Weights of a small mixture-of-experts language model, trained from scratch on English Wikipedia.
Experts: 192 experts in each of 6 layers, 32 SwiGLU neurons an expert, 4 picks a token, a softmax router.
Training: a variant of Muon for the experts, 599M tokens, 9141 steps.
Below are experts of layer 4 (counted from 0) of a mixture-of-experts language model. Rows are named router (the router's row for the expert), gate (a neuron's input weights, with its number), up (a neuron's input weights, with its number) and show model dimensions 0-127. Each number is 128 + 32 x the weight over its row's rms, rounded and kept within 0 to 255.
Before each expert's rows: a language model's description of what the expert responds to. This comes from a sample of Wikipedia text that the model never trained on.

# expert 34
What it handles: Scholarly and name stems. Name and word stems in biographies and music releases, such as schol in scholar, Phil, Michael, class, exper, and the word Records.
router [ 91 134  84 165 107 110 176 146 110 174 134 186 124  93 140 134 146 166 122 107 192  71 119 164 113 121 168 120 167 143 149 134 102  68 124  83  87 100 173 177 155 118 158  76 172 103 179 116 139 164 174 167 106 105 133  87  69 137  86 202 148  98  80 159 163 128 170 137 109 158 105 189 135 131 128  90  98 166 153 120  83 100 136 180 111 129 122 147 147 188 124  86 167 104 150 130 163 104 135 154 153  91 112 155  93 147 124 147  96  84 163 148  98 171 173 111  67 113 159 168 143 120 132 150  89 100 126 128]
gate0 [169 113 171  78 108 106  93  87 113 107  98 133 169 142 137 165 208  99  96 136 168 129 124 165 150 116 117 181  82 189 146 139  93 150  81 131 173 214 152 123 134 146  71 115 181 132 114 100 112  92 130 135 158 144 118 131  92 141 128 112 111 168 122 175 152 130  90 189 157 137 144 100 108 138 139 128  99 124  89 105 138 166 131 120 171 118 149  82 101 103 121 113 195 112 123 104  80 139 141  63 172 144 113 106 159 170  78 129 137 159 163 133 132  42 113 130 123 199 136 132 182  77 151 187 115 132 112 109]
up0 [154 120 181 116 107 194 106  58 135 109  76 131 151  83 119 182 139 115 112 108 131 159 127 123 136 116  94 104 100 148 155 143 112 155 103  45 164  98 159 100 107 126 129 172 141 140 122 171 179 136 192 151 165 105 119 138 118 106 144 126  99  77 130  84 129 116 121 163 121  81 150 145 144 124  90 126 198 178  42 198 157 127 168 154 177  92  83 105 143 100 136 143 101 142 160 142 141 136 112  61 126 147 121 177  82  96  98 134 104 181 156 166 114  94 172 111 139 124 151  88 133  81 134 136 126 144  59 142]

# expert 63
What it handles: Word-initial consonants. Single lowercase or capital consonants opening a word, often Slavic or foreign names, such as D-jokovic, V-ladimir, St-jenica, J-ose.
router [120 122 116  73 169  98 102 132  93  83  66 129 138  98 123 101 116 120  47 142 133 140 171 157 148 153 171 129 150  74 177 148  96 130 116 131 136 134 173 161 149  83  79 128 111 160 164 156 125 149  39 151  60 115 145 137 108 130 125 140 101 153 119 114 170 114 144 175 119 134 102 147 135 184 140 124  89  98  92  97 128  76 106 163 101 164  82 104 153  98 118 114  83 155 116  98 200  96  57 135  96 157 108 144 116 149  48  77 121 141 134 110 157  61  98 100 122 111 149 129 141 166 139 103  78 138 180 145]
gate0 [ 99 136 156 148  89 135 138 150 112 131 137  79  86  84 136 159 203 163 110 129  72 125 137 131  93 150 104 162 128 143 162 141 172 125 212 182 178  83 173 145 164  85 101 121 109 160 150 147 144 146 117  83 143  91  65 104  86 108  99 108  99 111  73 110  84  80 148  76 164 132 151 114 114  85  61 132 124 131 118  97 180 142  83  87 125 123 114 163 112 122  89 110 111 157  92 172 170 214 141 107  95  72 117 106  56 148 102 130 169 163 130 145 167 112 135 155 126 131 146 156 151 116 119 125 135 146 170 108]
up0 [108 202 144  77 113 157  61 117 135 153  93  69 121  86 101 109  97  77 206 163 149 128  88 114 113 130 145 105 127 152 117  80 145  93 136 125 104 142 132 114 179 128  86 114 154  72 134 141 162 116 110 124 137 143  96 114 136 117 160 111  90 125 124 170 160 146 142 107 128 126 183 133 158 136 161 112 138  87 150 113 181  48 101 144 142  95 166 157 120 142 187 154 133  88 165 109 169 121 130 158 112 199 132 155  94  68  90 130 178 189 162 112 120 136 181 155 150 113 153 166 175 165 126  59 112 133 181 104]

# expert 13
What it handles: Table numbers and symbols. Cells in numeric tables and indented lists: pipes, dashes, plus signs, zero-pieces like 00 in 24,000, and runs of spaces.
router [ 91 134  84 165 107 110 176 146 110 174 134 186 124  93 140 135 147 166 122 107 192  72 119 164 113 121 168 120 167 143 149 134 102  68 124  83  87 100 173 177 155 118 158  76 172 103 179 116 140 164 174 167 106 105 133  87  69 137  86 202 149  98  80 159 163 129 170 137 109 158 105 189 135 131 128  90  98 166 153 120  83 100 136 180 111 129 122 147 147 188 124  86 167 104 150 130 163 104 135 154 153  92 112 155  93 148 124 147  96  84 163 148  98 171 173 111  68 113 159 168 143 120 132 150  89 100 126 128]
gate0 [105 111 165  97 138 159 140 117 124 139 132  88 169 109 103 162 149 150 136 122 131 102 100 159 162  26  88 127 121 165 147 147 123 108 185 178 116 150  65 105 161 118 124  79  94  94 152 142 128 147 122 101 118  88  36 164 131 144  98 146  87 138 123 193  70  88 136 192 119 148 129 122  96 121 173 113 103  82 133  95 167 101  73  92 135  81 102 109 108 157 185 135 128 130 154 144 115 134  70  79 113 112 173  68 106 158 141 183 134 158 106  86  81 133 124  99 109  95 161 123 191 155 158 120 140 119 135  97]
up0 [121  86 135  89 137  78 135 169 158 110 140 176 136 174  97 157 130 188 120 189 139 134 113 133 148 109  87 104 138 147 127 117 147 154 107 116 115  95 152 100 103 165  53 167 160 126 163 116 122 202 137 130 141 152 156 166 155 145  95 160 149 141 121 112  83  93 142 181 139 167 154 107  79 132 179 190 130 151 149 134  78 138 136 121 126 141  92 102 101 158 110 123 105 130  84 118 137 101 180  67 177 156  40 141 176 179 139 125 144 137 133 138 178 141 172 115 174 161 195 123  51  86 103 132 123 113  90  95]

# expert 38
What it handles: Infobox field names. Field labels in infoboxes and table headers, such as Years, Country, Order, Rank, Votes, Total, just before a colon or pipe.
router [122 141 167  88 123 145 104 120 173 110  78 102 168 100  48 129 125 155 165  82 112 117 105 170 180 134 147 140  63 176  78  83 134 137 113 127 132 103  82 111 163  91  87 127 135 179 106 152 143 116 117 113 172 165 120 117 176 111 105  78  90 169 112  47 121  99  54 174 127 149 182  96 121  95 122 112 151 161 176 117 134 142 132 139 185 176 131 197 119 150 134 144 126 148 179 169 183  99 153  77 168 174 100 116 123 114 126 114 153 114 128 127 167 125 145 139 161 109 122 115  93 181 144 155 144 132 186 148]
gate0 [154 145 148 130 108  90 114 140 189 164 153 155 157 140 131  66 144 147  77 134 134 124 126 189 137 135  87  83 126 110 101 119 152 105 147 103 115  95  39 103 106 133 113 108 132 141 130 159 147 143 112 186 146 164 136  81 152 103 148 133 135 167  93  97  73 193 158 191 134 150  88 116 162 150 106 122 170  84 177 138 163 124 114 157 120 111 185 130 109  99  95  69 161 198 128 131  63 140 118 151 128 132 106  74 164 140 149 120 149  98 173 194 100 174  88 126 137 109 206 107 135 159 185 143 135 120  91 106]
up0 [102  99 116  93 127 145 139 149 100 136 114 141 124 154 137 138 166 115 120 136 122 108 161 164 120 144 116 126 117 140 126 114 113 197 151 123 127 158 114 122 109 160 192 155 135 125 175 210 114 133 158 167 127 115 175  85 143  93 149  97 178 114  87 141 102 159  91  65 141 157 142 101 117  52  90  65 155 124 115  97 163 133 126 193 151 128 180 167 176 126 109 118 154 173  94 123 141 167 159  70 108 116 113 128 127 119 166  73 118 130 174 176 161  91  70 176 104 181 114 121 129 165  59 127 120 138 160  30]

# expert 23
What it handles: Second word-piece fragments. Short vowel-led word pieces right after an initial consonant fragment, like sp-os, sw-im, Sh-oot, r-ang, d-on.
router [172  96 133 120 130 145 130 146 111 125 160 140 146 129 161 109 124 121  44 122 140 171 131 102 151 162 125 124 133 152 129 113 107 140  64 222 136 114  58 174  77 179 193 123 101 193 135 147 139  82 112 141 107 113 121 132 218 121 175  68 153 139 168 129 128 146 123 112 186 151 104 101 178 161 129 126 100  93 157 173 124 155 152 134 130 152 125  86 161  85 146  73 111 161 174 133 153 173 156 126  74 144  88  86 148 174  84 105  91 133  86 135  79 162 150 120 141 135 144 123 103 119 132  94 122 140 127 191]
gate0 [180 170 119  78 103 124 123 139 135 119 119 106  83 173 112  17 176 137 133 127 148 105 147 104 129 166 152  46 136  99 146 119 151 130 183 105 202 160 163 122 161  62  89 125 122 103 166 108 187 124 129 110 134 141 129 134 185  94 102 139 108 116 125 155 140 144 129 106 147 164  99 115 125 145 167 154 159 136 185  78 144  79 150 179 140 172 178  99 134 117 155 139  62 123 118 174 109 127 121 153 121 180 120 111 113  96  93 133 144 168 126 207 208 133  92 128  91 110 142 107 154 154 132 109 143 143 153 155]
up0 [146 111 121 120 143  72 133 155  85 155 198  71 136 141  94 113  97 136 161  77 182  77 138 137 117 172 120 142 183 144 145 136 134 174 119 118 153  77 187 109  94  86 130 114 106 101 130 144 133 144  93 176 141  94  62 122 100  97 123 125  84 165 165 192 113  96 123  97 155 100 162 110  99 130 175 160  83 126 176 132 156 168 124 125  98 124 151 154 160 141 130 151 160 150 133  94 129  80  79 154 127 111 201 131 180  94 144 130 166 118  90 153 109 147 178 166  97 137 188  97  98 121 133  98 139 225 143 143]

# expert 10
What it handles: Mid-word vowel pieces. Word-internal pieces following consonant-cluster starts like st, sp, sh, w, such as um in stumps, ok in spokesman, ays in ways.
router [135  92 103 148 189 164 101  96 154  64 159 137  76 126  70  88 145 139  61 137 147 120 165 102 141 171  93 156 124 155 156  62 178 132  83 193 121 121  90 150  91 168 179 120 146 177 113 152 141 162 121 147 115 126 113 157 162  76 147  51 163  98 148 160 108  93  99 104 154 152 153  77  92 166 136  92  75 122  82 132 135 132 173 131 146 136 137  90  99 123 168 166  81 172 155 135 150 168 152 147 159 183 117 157 190 128 116 151  68 140 103 167 112 148 148 141 142 153 132 104 101 116 104 129 154 105 113 164]
gate0 [111 143 116 117 138 182 115  90 121 129  86 138 138 134 129 122 191 154 104 130 120 172 155  91 194 154 131 197 135 153  91 100 148 187 183 109 128 120  86 142 119 139 167 140 113  93  89 104  36 109 171  91 142 114 106 155  96 180 147  96 118 111 123 127 125 136 138 125 102 118 105  93 148 200 114  97 166 119 184  45  97 133 117 130 121 167 139 161 150  91 113 104 130 154 132 128 132  46 132 136 117  52 154 190  76 149 139 115  81 197 154 113 114 131 137 133 145  81 131 161  78 133 110 142  97  99 134  83]
up0 [123 113 146 102  97  81 131 229 136 176 145  83 120 134 131 168 137 164 163 139  77 105 166 149 135 133 141 113 142  56 148 119  62 136 112 123 152 122  94 166 131 116 134 127 117 106 119 152 111 152 151 134 210 115 128 116 105 143 133 178 141  96 105 139 163 200  87 123 126 148 101 140 104 160 168  47 140  84 117 109  75  98 125 168  93 109 143 177 131 132 121 156 152 161  80 123 116  12 146 127 164 171 175  84 122 118 122 164 143 109 130 132 138 160  87 129 128 154 119 140 168 127 108 179  77 133 176 132]

# expert 9
What it handles: Capital letters inside acronyms. Single capital letters continuing an abbreviation, code or capitalised name, such as USC, CM14, WiFi, MEX, GRE.
router [128 109 132 185 132  90 142 150 143  83  94 105 116 112 138 160 146 112 128 114 155  99 170 135 144 140 154  86 113  99 150 135 199 179 139  94 114 199  92 169 166  83 148 120 147 123  91  71 129 193 134 120  95 129 149 157  91 101  83  90 152 136 128 149 155 117 139  74 152 102  84 155 112 100  74 128 112 112 162 198 139 116 160 145 121 158 139 108 175 142 121  95 150  97 150 146 115 114  65 120 142  69 161 111 153  94 128 194 165 129 136 159 151  64 147 132 106  60 105 145 145  85  98 201  62  83 141  90]
gate0 [138 132 135 102 165 151 117 111 111  42 150 163 111 132 102 179  80 110 122 183 117 150 183 123 107 111 128 148 152 104 149 103 122 202 177 141 149 112 115 112 104 162  84  97 145 148 122 102 170 182 133 145 165 122 145  76 185 105 144 137 113 139 150 176 106 175 101 116 118 170  91 172 100 133 160 187 140  52 119 110  74 165 168 129  90 126 139 118 108  64 141 158 116 167 121 128 124 108 153  88 116 157 158 124 151 158 142 136  78  96 124 144  73  85 113 131  86  98 179 122 211 107 188  78 137 151  96 131]
up0 [157 129  97  91 110 115  98 144  72 152 155 132 133 156 149 139 174 113  43 128 138 115 132 116 151 180 119 156 136 151 142  48 130 169 154 114 114 119 111 143 125 145 164 144 126 127 100 171 103 132  88  66 109 155 117 112  82  83 102 170 151 161 174 160 125  52 175  81 136  96 137  88 131 126  89 145 116  62 161 104 193 159 112  98 106 129 148  50 129  47 112 103 120 152 170 162  77  68  93 152  96 119 105 155 107 134 100 134  77 129 147 128 128  75 164 161  94 121 159 144 119 116 109 155 150 134 174  92]

# expert 56
What it handles: Mid-word consonant pieces. Short consonant clusters inside compounds right after a prefix, such as st in outstanding, understand, upstairs, and d in outdoor.
router [105  93 113 139  78  55 167  99 156 114  82  89 127 199 163 143  95 141 156 114 126 131 168  91 172 105 140 119 155  80 142 179 106 137 117 101 112  91 107 134  78 107 118 110 108  86 164 123  88 125 137 160 142 157 109  97 164 137 147  77  97  95 178 102 127 116 126 140 145 174 142  64 183 115  97 165 102 155 152 151 142  86  66  96 140  97 144  66 153 152 140 137  76 150 116 133  72 176 129 178 131 122 158  92 189 139 168  70  81 126  62 111 151 140 108 110  96 126 171 164 129 112 133 126 174 159 107 168]
gate0 [132 141 135 130 146 148 144 159 138 151 133 128  85 107  79  98 184 130 104  97 103 126 146 104 166  79 108 115 175 182 140  97  84 149 111 115 101 164 160 124 125 104  81 179 125  99 115  22 196  99 119 106 113  47 182 187 116  89 100 108 113 101  87 185 149  94 128 127 127 167 121 164 139 129 123 127  82 108 115  71  83 155 109 135 120 141 190 143 142  87  90 126 128 184 124 163 123 120 127 148  69 138  83 115 109 139 134 142 165 101  92 132  62  89  88 147 124  68  82 125 126 132  96 135 101 104 170 110]
up0 [157 135 198  89 128 134 131  53 126  45 151 140 106 175 157  85 168 150  94  60 186  73  87 114 144 122 153 114 130 123 129 113 176 159 102 103 170  88 117 129 158 132  93 162 129  89 110 136 155 121 179 127  90 168 113 138 132 118 171 127 160 167 192 136 121 175 105 152 157 144 104  72 134 137 121 155 128 129 100 166 144 106 109 129 120 140  97 116 177 187 105 141 174 169 163 108  93 146  83 164 113 124 102 126 107  96 177 167  93  86 107  79 156 120  53  85 147 155  82 129 117 147 112 110 121 123  96 178]

# expert 15
What it handles: Line ends and verbs. Table row endings and line breaks, digits ending years or page numbers, and verb stems like bec(omes), writ(e), won, replaced.
router [ 91 134  84 165 107 110 177 146 110 174 134 186 124  93 140 135 146 166 122 107 192  71 118 164 113 121 168 120 167 143 149 134 102  68 124  83  87 100 173 177 155 118 158  76 172 103 179 116 139 164 174 167 106 105 133  87  69 137  86 202 149  98  80 159 163 129 170 137 109 158 104 189 135 131 128  90  98 166 153 120  83 100 136 180 111 129 122 147 147 188 124  86 167 104 150 130 163 104 135 154 153  91 112 155  92 147 124 147  96  84 163 148  98 171 173 111  67 113 159 168 143 120 132 150  89 100 126 128]
gate0 [153 139 120 105 136 128 189  73 110 133 179 133  76 161  96 128 140 113 199 135 137 191 183 159 176 141 126 116 114  93 180 180 136  99 119 143 127 182 129 107 110 138 114 106 102 149  86 106 129 128  96 121 104  79 119 129 131 106  61  83 144 149 150 142  97 148 109 117 122 190 147  87 100 102 153  72 144 135 160 118 157  43 118 158  77 119 108 135  63 145 103 173 128 140 136 160 136  78 100  91 104 118 110 134 132 113 129 182 124  87 158 100 127 139 113  88 159 114 152  97 137 146 100 148 188  72 131 230]
up0 [141 128 119 122 157 126 133 122 130 176 130 104  74 182  85 116 124 130 161 142 157 115  30 110 129 129 116 131 106 153 140 115  95 117 154 142 194 113 116  87  75 101  67 136 102  96  99  82 111 161 174 121 159 133 105 127 117 119  52  79  91 102 143 185 143 104 152  90  46 132 110 148 105 164  97 142 136 125 152  86 187  69 141 189 151 137  58  99 105  74 117 108 139 116 151 103 106 154 137 109 161 148 138 178 121 142  90 139 100 124 145 111 154 162 161 176 113 159 114 144  52 137 172  92 137 156  87 123]

# expert 7
What it handles: Mid-word Latinate pieces. Middle syllables of Latinate words before suffixes like -ation or -ed, such as expl-ic-it, reins-ur-er, spec-ific, vert-ical.
router [173 117 172  90 121 115 112 163 177 108 172 100 147 132 139  96 110 118 115 160 112 199 168 113 117 143  93 169 148 134  98 120 143 137 127 147 151 109 135 155 112 201 138 131 126  89  95  93  74 101 138 125 138 202  74  42 159 122 142  81  86 161 118 101  43 149 157 154 124  95 132 154 114 143 152 220 127 126 128 161 162 138 118 127 163 135 114 114 148 114 102 134  66 184 178 171 118 185 148 122  48 144  67 145 107 109 112 139 110 156 152 118 136 158 144 150 172 106  75 139 153 119 115 110 169 116 123 125]
gate0 [156  73 171 161 125 178 107 129 152 112 156 132 166 146 173 175 165 112 108 144  89 132 139  94 191 139  94 160 133 110 117  82 175 129 125 109 104 184 115 153  42 173 121 157 110 111 147 146  81 145 113 128 105 140  87 151  59 204  98 128 153 108 125 127 143 160 154  83 143 141 116 151 139 155  98 125 114  70 121  96 153 168  87 165 178 150 128 155 135 147  95 126 110 117 185 129 140 183 141 109 134  66  96 151 118 116 122  98  93 164 153 146 210 108 146 142 117 207  90 106 175 199 130 130 132 143 130 116]
up0 [ 95 194 160  93 165 173 179 127  89 144  67  88 103 109 138  56 116 121 125 119 201  89 153 145  69 148 182  99 140 143 139 125 119 118  65 104 117 172 131 162 144 162 112  64  90  76 121 102 123 146 145 170 122 134 139 213 115 118 125  78 155  85 145 109 147 109 116 111 120 144 131 140  83 201 155 136 121 128 159  77 153 105 119 121 139 177 167  95 139 160  88 167 141 134 118  98 193 155 127 166 137  97 125 111  84  79 144 106 111 138 141 152 134 130  89 143 111 168 145 111 184  77  72 138 144 153 135 110]

# expert 47
What it handles: Section heading words. Words opening Wikipedia section headings or infobox fields, such as See also, Career, Early life, History, Personal, Honours.
router [159 139 200 128 121 143 163  74 118 113  93 155 186 106  83 121 126 113 130  88 109 121 113 150 214 106 157 131 121 163 101  58 156 178 162  89 117 105 122 142 208 141 105 131 116 167 127 207 137 129 139  98 160 124 159  61 128 168 102  45 121  99 118 108 109 140  53 154 170 181 170 108 155 149 145 117 174 118 154 150 128 177 131 110 152 135 158 131 147 108 116 120 174 158  96 110 128 116 121  57 177 135  99  90  82 113 163 117 115 108 111 163 194  75 122 131 126 125 125 134  92 139 107 118 126 124 149 106]
gate0 [147 112 195 177 135 129 147  60 108 143 154 128 116 112 173 175 164 144 175 143 143 119 109 141 147  96 116 123  94 147 163 167 125 175 173 131 147 124 136  97 128 135 179 123 107 180 122 111 110 114 135  87 158  96  73 134 167 111 108 123  87 111 130  67 128 123 129 102 186  63 156 145 189 167  83 192 136 140 108 184 160 150 155 135 208 150  40 120 149 100 166 135 144  87 151 125 169 138 109 115 132  98 147 111 164 129  90 109  91 102 154  93  98  67 116  58 131  89 100 148  85 136 119 121 112 108 118 180]
up0 [118 125 148 134 159 168 169  87 125 136 114 141 110 183 140  99 187 144  83 111  50 110 171 114 167 183 163 135 128 214  99 106 156 145  77 157 113 133 148 100 173 173 135 132 165 177 115 176 112 196 140  91  66 117 137 129 155 174 118 132 108 136 175 104  89 107 115 158 167 159 169 122 151 144 109 121  96 180  68 152 149 143 109 148  97  99 132 104 124 142 116  94 114 137 112 104  40 117 135 150 118 125 136  77 116 126 163 136  87 105  80  86 211 118 136 159 161 157 167  92 141 117 118 110  75 127 125 134]

# expert 52
What it handles: Numbers and indentation. Digits and numbers in tables, scores and lists, plus runs of indentation spaces in code and nested lists, such as 13 in 13.35, 52.
router [ 91 134  84 165 107 110 176 146 110 174 134 186 124  93 140 135 146 166 122 107 192  72 118 164 113 121 168 120 167 143 149 134 102  68 124  83  87 100 173 177 155 118 158  76 172 103 179 116 139 164 174 167 106 105 133  87  69 137  86 202 148  98  80 159 163 129 170 137 109 158 104 189 135 131 128  90  98 166 153 120  83 100 136 180 111 129 122 147 147 188 124  86 167 104 150 130 163 104 135 154 153  91 112 155  92 148 124 147  96  84 163 148  98 171 173 111  67 113 159 168 142 120 132 150  89 100 126 128]
gate0 [141  97 118  93 144 130 135 127 161  51 137 157 158 165 129  97 135 158 122 181 121 106 133 168 118  91 136 142 134 161 138 163 127  77  52 138 175 147 146 102 124 163 124 140  98 118 108  90 161 119 121 151 197 169  70 154  72 111 144 129 110  98 101 174 113 134 121  88 163 101 102 130 147 186 152  53  56 108 108 148  35 104 111 131 135  90 133 113  75  74 137 141 132 141 135  74 148 150 165 139 151  98 136 146 188 138  96 122 110 134 137  80  95 188  88 142 111 136 151 122 147 149  82  69 175 135 107 163]
up0 [117 136 184 175 115 193 163 146 103 106 105 140  93  98 140  68  84 165 140 159 124 150 171 100 114 115  78 159 129 119  86 155 140 110 124 109 126  94 194  97 100  71  72 162  85 146 123 113 118 104 144 109 160 131  89 150 125 161 141 134 121 127  98  96 126 157  83  87 138 160 112 130 152 207 187 131 145 101  95 119 122 105 127 167 110 179 135 159 111 119 140  93  93 129 179 121 154 153 129  75 122 207 163 137 118 160 131 153 174 112  68 157 128  82 158 166 118 163 222  79 139 155 140 126 164 116 161  87]

# expert 26
What it handles: Subject pronouns. Personal pronouns he, she, they, his, her after a full stop or that/where in biographies, plus capitalized word starts like He- in Hearts.
router [117 121 167 108  90 120 176 142  69 115 164 155 108 129 130  98 146 104 115 132 106 107 114 128 136  64 166 198  76 128 137 143 128 121 126 135 123 175 136 134 180 138  66 123 126  80 154 118 189 137  88 148 122  85 129 133 151 185 169 116 103 102 205 179 152 231 120 135  83 137 118 135 182 128 146 164  90 137 180  96 159 104 158 141 147 109 134 132  94  90 121  80 141 113 128  97 203 123 108 166 108 130 131 140 120 104  94 190 123 108 148  84  94  88  79 147 153 106 139 134  81 116 122 167 149 147 181  72]
gate0 [131 115 140  86 135 148 135 144 143 126 115  70  57 108 148 111  86 116 139 121 130  94 181  98 130  86 123 123  77 123 113  96 111 111 144 127 106 120 141  84  30 124 176 151 136 123  97 108 170  73 129  66 102 154 155  93 115 167 155 117 123 111 121 150 139 151 124 141 125 145  65 163 157 125 119 235 120 113  84  56 145  98 106  86 109  92 164 174 205 129  90 111 173 108 216  98 123 140 124  97 106 102  98 115 145 190 129 163 131 166 142 168 119 117 138 124 163 112 141 149 149 102 167 145 110 171 130 128]
up0 [156 166 165 139 147 116 153 156 126 132 124  97 176 126 163  66  35  61 109 102 121 141 168 112 132 122 151 163 108 102 134 105 165 151 142 154 120 142 142 141 108 160 117 127 156  99 144 152 157 145 152 107  92 139  89 200 111 189 174 125 114 142 212 124 131  98 115 123 158  78 101 173  96 112 102 104 136  72 116 110  66 157 163 188 147 127 142 109 143 101 107 136 143  86 131  88 159 113 100 110  99 125  74 104 144 165 158 121 105  41 124 121 158  82 121 107 159 142 116 130  44 200 132  97 130 122 145 163]

# expert 33
What it handles: Numbers in stats tables. Digit pairs, commas, closing brackets and row-end pipes inside numeric tables, as in 54.42%, 173,200, 150.433, 1080p.
router [ 91 134  84 165 107 110 176 146 110 174 134 186 124  93 140 135 146 166 122 107 192  71 118 164 113 121 168 120 167 143 149 134 102  68 124  83  87 100 173 177 155 118 158  76 172 103 179 116 139 164 174 167 106 105 133  87  69 137  86 202 149  98  80 159 163 129 170 137 109 158 104 189 135 131 128  90  98 166 154 120  83 100 136 180 111 129 122 147 147 188 124  86 167 104 150 130 163 104 135 154 153  91 112 155  93 147 124 147  96  84 163 148  98 171 173 111  67 113 159 168 143 120 132 150  89 100 126 128]
gate0 [161 160  87 138 111 147 105 148 118 139 133 119 117 160 127  90 147 146 128 133 113  87 139  74 117 133 131 131 161 130 165  97 126 115  76 162 144 147  51 164  95  95 173 135 128 113  89  92 141 103  80 137 116 140 123  85 159 125 174  87 133 127 130 107  92 128  37 119 135 160 132  95  99  35  86  50 137  97 167 101 127  89 171 143 116  53 109 115 119  35 151 169 133 161 178 150 141 149 102 144 137 128 138 187 122 176 117 104  78 172 127 113  89 127 132 116 102  80 103 187 121 117 118 134 120 135 191 119]
up0 [167 117 182 110 107 112 105 195 115 163 134 171 157 123 202 139 120 133 126 138 123 153  89 184 125 125 145 215  86  97 163 166  67 154 116 134 129 242 137 132 152  87 119 148 139 134 155 100 142 137 154 157 126 151 121 153 157 161 133  52 114 162 188 156 161 127 117 107 127  93 142 114 135 118 152 173  55 146 166 146 148 172  81 123  91 129 148 157 130 139 152 109 146 156 163 117 158 146 108 119 110  62 193 130 128 119 103 114 133 114 132 106 122 136 141 133 188 155 133 155  74 145  50 113 166 121 152 135]

# expert 1
What it handles: Table row ends. Pipe-newline tokens closing wiki table rows, plus odd word pieces and cell text inside tables, such as Gall, Athlet, idge.
router [ 91 134  84 165 107 110 177 146 110 174 134 186 124  93 140 135 146 166 122 107 192  72 118 164 113 121 168 120 167 143 149 134 102  68 124  83  87 100 173 177 155 118 158  76 172 103 179 116 139 164 174 167 106 105 133  87  69 137  86 202 148  98  80 159 163 129 170 137 109 158 105 189 135 131 128  90  98 166 153 120  83 100 136 180 111 129 122 147 147 188 124  86 167 104 150 130 163 104 135 154 153  91 112 155  93 147 124 147  96  84 163 148  98 171 174 111  67 113 159 168 143 120 132 150  89 100 126 128]
gate0 [129  92 121 169 122  79 104 217 174 132 151 111 180 126 102 119 137 112  96 135 142 114  82  84 153 119 130 186 109 144 154 152 145 191 137 121 146 133 120 102 141  33 108 156 125 114 141 140 155 153 104 129 150 109 185 147 127  91  97  75 145  96 140 180 102 140  81 116 126 212 129  81 139  97  89 149 173 121  91  95 149 148 138 117 110  59 127 155 181 153  98 136  81  77 102 173  83 120  97  99 138 155 101  69  99 115 143 140 140 146  82 140  88 143 123 161 114  87 178 120 106 154 103 142 198 112 145 121]
up0 [ 76  81 108 135  60 142 137 173 154 131 104 118 135 118 120 127 176 125 129 129  88 121 101 148 120  89 169 172 117 111 146 155 113 138 104 131 124 175 145 141 106 117 187 184 175 129 224 120 115 133 156 169 111 135 155 185 109  49 118 148 120 162 163 132 146 119  63  95 116 140 110 116  98  99  87 140 128  81 126 140 140  99  86 133 113 129 126 164 129 102 160  67 102 144 110 132 132 142  83 153 101 151 113  98 119 120 143 167  60  97 114  91  41 137 173 123  75 190  90 145 110 119  87 106 184 196 100 117]

# expert 31
What it handles: Century digits in years. The first two digits of a year, such as 19, 20, 18, chiefly in birth dates and date ranges in biographies.
router [147 165 116  80 123 176 100  73 124 140 112 139 147 170 113 128 164 172 146 163  87  99 142  66 162  77 125 120 113  97  76 111 140 199 161  86 171 142 114  91 192  85 152 182 150  82 148 177 129 120  56 126 173 129 101 146  87 155  88 129 148 155 184 132  94 100 151 103 137 123  94 164 130 114 158 137 155 160  99  94 162 115  91 131 129 136  95 115 155 151 147  77 159  90  43 102 125  91  85 150 138  92  58 126 164 126 132 144 118  89 142 120 107 137 135 108 124 114  89 145  68 143  77 115 155  86 110 105]
gate0 [154 152 144 146  74 153 157 146 118 148 102 122 112 110  68 189 150 153 155 173 187  99 111 120 103 123 128 129 171 128 156 120 101 179 124 123  84 113 140 146  94 139 102 173 158  99  73 232  98 108 157 132 133 138 122 183 134 148 207 149 119 127 165 176  71 113 156 158 148 160 131 125 134 128 163 122 144 121 143 118 203 129 198 127  65 127 174 135 114 111 162 127 152 130 102 136 139  96  70 150 109 199 126  99 140 159 182 145 154 158 154 124 119 127 161 140 109 111 158 170 179 182  70 131 104  99 148 103]
up0 [106  85 214 119 130 174 106 122 125 100 186  83 121 104 154 153  81 146 147  70 139  78 133  89 144 161 115 116  98  96 131 157 158 109 159 170 133 184 146 144 164 117 113 139 186 139 142 133 116  61 104 118 140 116 172  84 128 112 109 222 112 143  98 116  90 149  80 109 121 124  85 136 150 195 145 122 120 170 182 110 148 123  78 126 162 136 115 104 107 144  90  75 128 163 115 158 157 119 129 179 125 109 156 150 173  98  87 123 125 129 157  89 120 156 186 196 103 125 124 153  62 120 181 118 171 114 111 158]

# expert 28
What it handles: Lowercase word starts. The article a and single lowercase letters beginning words after as, is or was in prose, such as p in picking, m in masculine.
router [160 117 109  89 164  93 144 140 117 104 108 117 130 108 120 182 120 111 102  80 116  91 142 102 124  86 181 130  98 120 137 204 154  97 116 112 116 121 132 118  93 133  52 122 152 157 116  92  84 121  86 102  61 149 157 120 190 134 101 120  45 111 185 165 140 149 120 224 162 130 103 155 124 168 160 129  87 122  85 129 109  86 106 139 156  93  66 148 131 106 140 130 116 122 145 108  91 134  75 152  77 103 156 152 134 150 150 152 111  91 132 145 168 103  51 169 162 158 170 136 157 164 112  60 136 148 164 135]
gate0 [140  72 110 178 149 171 132 109  97 200  77 135  94 190  83 143 132 117 109 123  84 134 142 113 132 194 120 139 144 159 133 114 200 147 106 177  92 139 199 154  97 111  57 139 109 194 113 107 134  93  96 130 128  96  96  79 171 158 175 103 125 139 146 120  98 173 114 175 157 108 118 110  86 115  77  91 152 134  93 177 164 153 105 128 111 132 108 137 185 157 139  95 131 160 168 133 144 136 113 120  99  82 150 166 118 125  70 114  62  87 136 147 117  90 147 128 102 126 212 108 147 127 146 127 101 136 147 165]
up0 [139 131  79 124 110  94 145 103 113 105 113 147  79 169 182 165 106 150 128 167 141 109 117  99 115  89 127 178 179 180 132 147 126 124 104 124 136 200 127 144 133 197 118 160 152 125 132 160 129 199  84 104  79 150  98 143  96 143 106 195  68 143 178 133 106 130 116 136 127 118 126 109 119 133 125 156 106 106 165 154  58 168 132 117 101 161 111 146 118  99 194 133 110 136 135 117 160  92 146 123  38 116 143 183 140 181 141 127 163 129 123 159 102 129 144 162 120 149  86 129  62  82 199 139 169 155 206 104]